Weights of a small mixture-of-experts language model, trained from scratch on English Wikipedia: 2 picks a token, 278M tokens.
Below are experts of layer 6 (counted from 0) of a mixture-of-experts language model. Rows are named router (the router's row for the expert), gate (a neuron's input weights, with its number), up (a neuron's input weights, with its number) and show model dimensions 0-79. Each number is 500 + 25 x the weight over its row's rms, rounded and kept within 0 to 999. Numbers have three digits each.
Before each expert's rows: "gets" lists some tokens that make up at least twice as much of what it gets as of all text. This comes from a sample of Wikipedia text that the model never trained on. Tokens count by the router's weight.

# expert 0
gets: " ", ".", ".\n\n", "\n", ".\n", " |\n"
router:510493492492536533474491543487488524491527544515495466550522493463497502485491552494475488522451539510507529464487504518533526482510503467522484462414533494477435479425507535479459461477503476514469516494512521539490479506516506505511516512
gate0:494538508584519499437508477465498477495485506471544530474543479534489474518540450437521495468514531538508526506507450508526499559518506513496477498459491509485507482530485500485507511469439510513462472474464484500456512544533473478493517480
up0:497577491535509489451483508461479521521480483492514531525513452513464486517533523481520485501457513545458549513565493516509486511521446491453483512471504501520517480506453495498521497478494511510497485493466526525461493417516471447539512505
gate1:431440528474511487484544488487535516469541514489465463494477526464516492526469511503526492517541515496542519500482504479538512490449496416515513501512489526492502509501505500519495446466478473498495490542496523493478499512540513559473496493
up1:455505486504517486505482513495490487530537513493548488489522503495527532477500489510518541520510488485542504488501496468528515493434496467517495506464501534523484519499449510517440486531445485510530499513506536512499510497525510548534495524
gate2:523499488513480488491511501472539519558499500498479547464492509513506540474467506450473475514483532502504546500498510525526526531472461517516506509503553512489515484522538508490514517507489530518496493471445488502523514504449511500524503508
up2:515550454490468502537510509497516507479476495546484514458528506512487562532460476472495494466524533494555557487506468586528533508468528482483486485464525487517525502510484498457482476536543485523461509528491472495526512480501473522557514565
gate3:482492478478509507509498489519551450445545553508448472506471521546504501502523495536535450498504502503544464493461492503516516472546514490520480475475471454509496458517482508498495475469516497454464508527485459481483479489539514541482549494
up3:525484492479536515534509517487510516447496523490563497523494521508510494531497469506545501494510489509567524461486487494468497508518513483519505472479492485507522532459473476480463475504498462522460498490502501486483469517513474530470490517
gate4:495473496517503480528475511496519488537465544473484481527560478491516457446519474553454494501494519484445489542477468433496500493514523461502501469521439491501499527472483490559497521466541505526524487519465494511502472489468473529477450462
up4:490447516495501500502487483502513546526502492492477497480523451460499497417536557508469496518532510453523519552475523415525472525445508462538516493525514550502500518464465505517483513469457501491559506502525535501519510497503492485478498468
gate5:501468511467525517538496505512484495528483499513495496472524500480450496520485503558529501483509511445527527493470472560552491520489532470535503509493466528483479482475518512541476501499498469513487496490527530488494553504500469485477515470
up5:492502475524507483496529520472493514473521509496527469528493525552523484492516487534564540501519503493499489518524500484482468479524505488488561438489479478484554498483496473507526497424517503501481492520482514525517523514477482524506542457
gate6:496485501520546551483504490485479484476526540501449519482458469530490470464476482511503495474524532505461488540522492500531462488492502493487445482531476532451518523495501505508494502472485540474496504484500542481512528506478481534521517493
up6:511532485431452491500501495500528467475459492498518506514495530522465510501498494493477497446485453513503502471501477500505511470505491496496461548499526512493497517554488524525484458577509525474477502490459432488519463492507546504479500503
gate7:518514512463484499527541533497483515449490517475555463459502499526509511480484524524505509436487507507541515496483477508475503543510472477457472509483494495502506509549474522512506506522498497514477504504492500458524478514498508531501512516
up7:511544474543497503470486469520527516545550478532483508476462541537467467515496492512516489527479497511508492476501504482529492485488481495455512492497524448499493492504468478510504492488485504465506500484526491521517525509489514478541520490
gate8:484529505514483518444510504485528496494497505490480554538547543528479530506527503443510482450486487529451495484531521505501538505546495504471490503494503491518517503513504517522542472532511502478480518473487520500455501473488490492523528495
up8:537501483484516459503479511476432487459512487488528538456471500528503501480524463490547520482513531506514526541496494502480460479512486516488478531519471462513495481533488507486480490499455509508506480483499499466481482463537500477548474552
gate9:491495520509521510483488504513503524512503493479486538509498500469475528519477494477492520540486485491463468481497518486517515557485520527524523473544507469461501451465546454467490502452519477474507494458506506511524525524469518488525511483
up9:526452437502493558484544491463509490442490488505553507538488483503471470480506516556512503488531497482564526508499516518528505503526531470477523518480458517529477529480508529464477473502481498501488484512494505460486479489535484485458468470
gate10:505506471503510491465507494519487509469457542541498494522527489503545474522509534494512506495517490512507514462541519527477526552485522508486507518461532475525500478494471489511535488524526516476474482510527486507509463509486495510497506500
up10:476522513483465485518487482504482533501513489436497517453456551522506551523502471453510499548528496473481473502488440485553512479484480504483447531519513517502531499512473499504497505516501513489531492493475538499499516537484543539488471543
gate11:502509493500493477508502519508472493455480477505476458520443513474506512498495497499487513479498509479504527432485479468513531509521475447504491495509526493458473490496476502454489517479494465522507514483531521506477482516506482514547512546
up11:486451483494471518490551498479495478499523533496544517500481517542519562509485459497539500465494504544507515519475506542527471492492484502523528501507518427517493503518485485442461470499492530508491506488480518504501455535505482452510481491
gate12:520483503498444545485504513521519481502524495518499463481520503539445544515496484464523509537522505478434489469516513453457513503497495498464472505505536502504502466474535462512536518514513479506561516485464470488505547492480514479485529490
up12:499522488504543515492496452460453499507507493462522521507480525509536480524532493566514494485511466500541520521473503512520461530477529488537516507488468495527501492496475547480468437497489542480460505516562532491517477492513515527507498530

# expert 16
gets: " ", "201", "200", " October", " July", " April"
router:484503496489518496520500489492511501491537484461501485494500537494510496576516498526497467505518541529523469497521529472551508464491513493483528513466511452530508461506483464517511474520528477536478502522493539483529515536517468485507510486
gate0:479481495484468494522542491470534539457460553472577452520502491469510506502485459528441520502472520497465500485488503487514505522501490478525505503495529486475474483498508468508469529478493453465492506508462519489523472502500520498475510510
up0:504510492493497496515533540514446515522515529495504498525438547505491466462491519472520456562503517447502479521507530532532502476532499488485540434478499514507513528501472511521470503512468509492505500498512524504488487446495493515502523450
gate1:471548492513469465478550492492480526518517448543498569476535495503529506537515432484529506512467531490475514527484529520525477525514496530506496525529514513507515549509499465491517510522519534507512474499505507476524481552451473525484492497
up1:479436526519481527496502505503509465541507526506477500439551499503494502533483475527573553501527536517500505501478495497483534508472521512520504474468518509497517511506498539478520493482503530487499459468501450509492499448453496470466513520
gate2:469490491490507464502552495491511482506473459501515476487541500499501486477434526507514515496494475463490438490503519475501498467535533457532491494491543512528514478527540497484491518475477487446489524478464517465520459443460502475493474481
up2:537447475517465450445533497487504525453461527529516508432538500459525536523436524511526491459436507493478442488489530532445487461470501518497498522468513478483542509545532482526473481455517483515482502481521500492491517504522495494514511477
gate3:439479450499509482519495485476468513519508521510504499510477499528496526494499501505483481503490503540511489492485451519491512478497502455463505519496480496542535476508535484517463504491512476519511544470483478469458461493455493528511550460
up3:465514495520512529493504483518486474526552516516481475489513525467519553535486528492516489544535492488537491519526523484512530490506515491475527490509508468524529489499444430509522532516483514475502527533450474455497521513469492507500546522
gate4:519485510525451564485535507485546478480497545468510489507464463486493513505535474486493454497471499507497557516540521474516493466521491494529502511523476500499519497485506531445460492503485505461466521478508498500491501497538456461525473552
up4:536526513526485502497404527491460529534528503475525519525475513443469491489491564489467489499469535508523467458526462509510514514489463503464467496485492505470511480476516456487488515476459496525516517490511510503464504491502489481510510499
gate5:484474512470515527509556504506512487501518465478474503528515494510476491521540514521534503532489521524544496510541493567507506460520535490512522542520503516521508473464482469518453488501541460474502467504515519487532537503516490498514486496
up5:521526554543480529512489549524472501492456525530502450502492437458525471481517474495487502472510475514494544519492499511542471543499482545522470490490505524501429536458517469460475501507475505524461547538510473504506479500507501500475489504
gate6:439465511470523524535500526506509528531491510505512457483516492453487431511522504485508511514481518512502529486499490524521522538488506544528439466493510547420458501529478476483460475476485542495542491493499487547498484527513502496483543461
up6:484536507496503513533530472500462495559430487516525467495556510510454514543510471529528526499531497490493481500500499503466510517542485518559501528516495522499474464415471471528512518500506515526558500534460434541490534533520508509474497462
gate7:499514522500505546498506534486544473470491522538514566500512534520503459505509457500507527507512480498481503493534508517542492496516501521499593493490466493528500514532530532481516496475511511465454489508477515513482516484541481508520511487
up7:505529451536473538513534516508527483476509523443487498503493461513516487514505483446527518497494520436485481509512546474518501472488486523520508506514526472463512547494509518476512480508538487482512499470492495479469524479471512533507502470
gate8:488524492509475496440525517501515459530549470510521463527492519493537462524520519495494516505515542482518457507485498519516531500463524482504542506460490480492549460489500479521493479465506470548502485512506507528515456480515509508505509462
up8:542537484485456473490509488546476463480507509550510472461535505527462534510459491494494505503538548495490534519475493489506512473529447510492510465482546503482514541491478469516564501570488534526511508490478496467479513465433476540545537501
gate9:476510510493498476468471493489499506511473508503491465457549497529499520500495501501516485478518476469490544485525457469508508518542506465469489516525521495542546484500493518490462490485489489522520500478469448498460521472511466517484503471
up9:503523444522502501510499513469495537478522536476513458521479437470523537492542462476492480480491481495447552502537473481476522464501494475527459496520487495503477508471521544503497496486499501504520489526580538454528511493509483468498474524
gate10:479515474503514510505475497504528492497537482512548517521511529509512505516517423505485512486463498508507496500470521504513524506494506466485511556493489519512482516464482460516495522524509542508490519470504496476490505523464491494471500494
up10:503520499486506533493486533495512496534473490507462542510554515522495481471475503488518481474520506488544478524489508478522513504484559551570527544551463509538473486496534505473439491537449485498534524494468505517511538533483516514498478508
gate11:521475482537516449501496481503501485545535479471531543548559482558489526517532504497532497503528506493515479481509494504485544513483500528515452548536521490488507531541496539514528515491532460510549522525493490516461500472505501479527551514
up11:485500496520496454490471530498481495489527488477522518529529481498507513494535521478531499532480486515495497504531501519492507516497480566497481467477509501498493504533489506523520495477516500513547531525500477480541540470523479441506557524
gate12:465497531477549528496532525465522480507519522434473471499507477522519501487474508489548491501549516522461479475520512460552493518470520446493492525508502519523450470444489526513450508498485500467528518509508479489485504514474510521508519501
up12:518491492493474498512533510458519464516502490527495533484500433493487479482462504480530477444502533509459480494547514453523492485520505497496530494549502475496469491488499488526516507523501501535507470515505509506513515453503517526506486521

# expert 9
gets: " ", "1", "0", "–", "2", "3"
router:513496521487458496462493520489524465484470532527533484468515468535496513441488526482479517495500550444492504529480509497507525498505461510509510511511462516536514546526509477477523496504509535534505461496468505496461535503476514573535458495
gate0:506483531483496445494525507525471512517505452537467543492527483476449535498446480559467500435457490496507476479514466479507526515524514476526486553474472498468496496504515531478516494567477518528525505523525520510504506536506514461493511518
up0:486478500485519483472502504555487494505489468502502511514544473502504515491469494517474533473460515463489514501494497484534515505523521521493536481521460492524542549518482528544541521540505553499499575481493502539492508546494467526478475484
gate1:503502442508492521429511470468519480472476513545517541508514529544479493504525493486527479488524468457520487488476438540442505489526524502490498522452507460535498492509505552461541511493521506538452494500493439509487511464491519520522491524
up1:550459460472523510482522512491520487455512463514464489486514542496572540520483531498495468470483523519514498468491513510506484516494489504448534526487517491518489493523448528488504498522503477549502474537513490518506446480501500534478515541
gate2:494535485472513507504527528502491518506496505508500505535489519537521517514483490539488501443537509478519517505474473494564501498483541496487541546495487480508536484493479522465511505485488499449507466463471451470496468517550557491492478482
up2:481518505507508512501502488528506488500493512522487488500541495487486471475576564544456473505471493505472519509495483509482503500498500520478447499521505488539505500506492535470468530514482489488536504505510443547509487502520556474478464553
gate3:461512522505512489424514516487539488494515492498485494510556530483512519511497529478510473525512511491510476485461499519509538532472508463506483534468485472497447487524474511496534504472499527477524495509490482496449463491512501508495519531
up3:506482494467485540458528469496543524530453505500511532516494500514467460485508474526458548478522497474460501513502523481500522500516472479519521489509504502496521523521522455453488500479555513504527481502508548488503517454454487516487525534
gate4:518459516541494505527492537462473507528518501497483463483535469513513489507466470511508564490481512475531480495536497476500519467525488506523501542434511494509513520505452466474486514497476504518463482488504505510544498513458472512510502500
up4:482510533446493527461538490543524486501529486534532568498510488497495515508490552544469456477509505483435489505488532519493522514467518525492509515500471477550505525498522507477501528502462515494534535494470513532521533482509540488537523472
gate5:499484462511482564483555461493528510470527513492505510502475494548484538502490496526452498524460517474511492503484512517535507531505468473502481522531465514522511479511543474510511524486478494479529481480486500491541543467476470477494485506
up5:493473462519473517505516481471496484488490556469571493524493484540506517465519486521528447510514492493538541516503489485515475528536468475477483493523519538523494503507528525512479480503449505495533524440465446508515497462547490460503460525
gate6:514516494474507534501497497463481512512549530499526539496478489497467542484492531469495498511475484573572533516461500508533434527521528469540543552511468489500490475434500521448493457527450466518516528543502512540450478474517505452520513494
up6:502480507510490519527497491443476540523525522476491490515555455496505514460483469526494498515478548511497510497448509462482492485538456491519527477509508463518535520505511435498505468524519496510520449506485519513523493479514470489493502515
gate7:496500502465493481526495523476542529467498517510456499496513541468488485515506456520472522517491466457451474434512502500499492469486499510471479485483543480530490541483466496467554469512499501527503515534500508501449442473517513488488528494
up7:509551484502503479500477500517478472518489529487494519496464512486475483494516485528516523472486491471479482511500516509492491516513507530512494486497492473534514513532519494558485511461532513468441459522500524481487535475502498496464516493
gate8:511547488504523475490487486506490515475493479504504543446499496499548499476478501449483471525521508480483513469529510516473471472503490484554491544515544535480511515489488506469505497479470512525524491504529494494500482497538513487504486482
up8:512479509476516503513472502546477480479456471511505461504486497472548492525508479480495499537500518483486517503491500499496478472520481478518452491495495480510517517479491493477510542516463504506504497494461519484460480500519521507496474486
gate9:519469465517485496527540501479517527443520493484496497522493488512501539464512499490486531468486511518509522473490526532506518478496508517506549536505508537511510488503484498454492485519442486529513521507516500448488521512489569511510524508
up9:522477504537489529526500500478530522467539539466519539496496470534516519503478488501493519461527483527504497506488516478537503476497519493513500560500474524488500526477476501456504490463439510524510525511498522474529499490529540507534504463
gate10:487474480544509519523500521503537470497501503491446507491486493509532546465444534501502530499451545490491499479557474505505512462500511472507527433485494538481515513480519532488503463496515508509497508459529505455457465513509490495500503466
up10:497527496511491510498469459486519520520478493504533530511527485500486535468519505483505494534451495455444519516535472473518491550496523507482528503514457527515524485480514541501516491495529517490523442467552502451508497510545468488498510458
gate11:516512542478495471485494478509473521539537456462476561511531551518496477495537501478471501462526468554482473501497548486522496479476523451533504554512485509498465492532488494485502490506522535504532490509486505504458501511503547463481520467
up11:485505485490531498489477486489471477482521457511497469469540523508478509577505496537470453501489549496496491502537507516469496439483531516488555569451484503522522479508526543503512539472496538475492476493501477492499523472508520503496514518
gate12:475515514519491530482510506499492480469523486488497522483484496478523509492534494446486499505512503475497479478511497499552494486499502496467501455500476520522505499502501471519506497504515498485493456517530540485500481458427449491533537448
up12:535474505474497480514546533532488475484501457525489501500526485514533465519534490476463539492546512531522491491447500535481469514491521539500487507485511503500532480503520503464515494471464536501524474553504520474505517462518503484498480478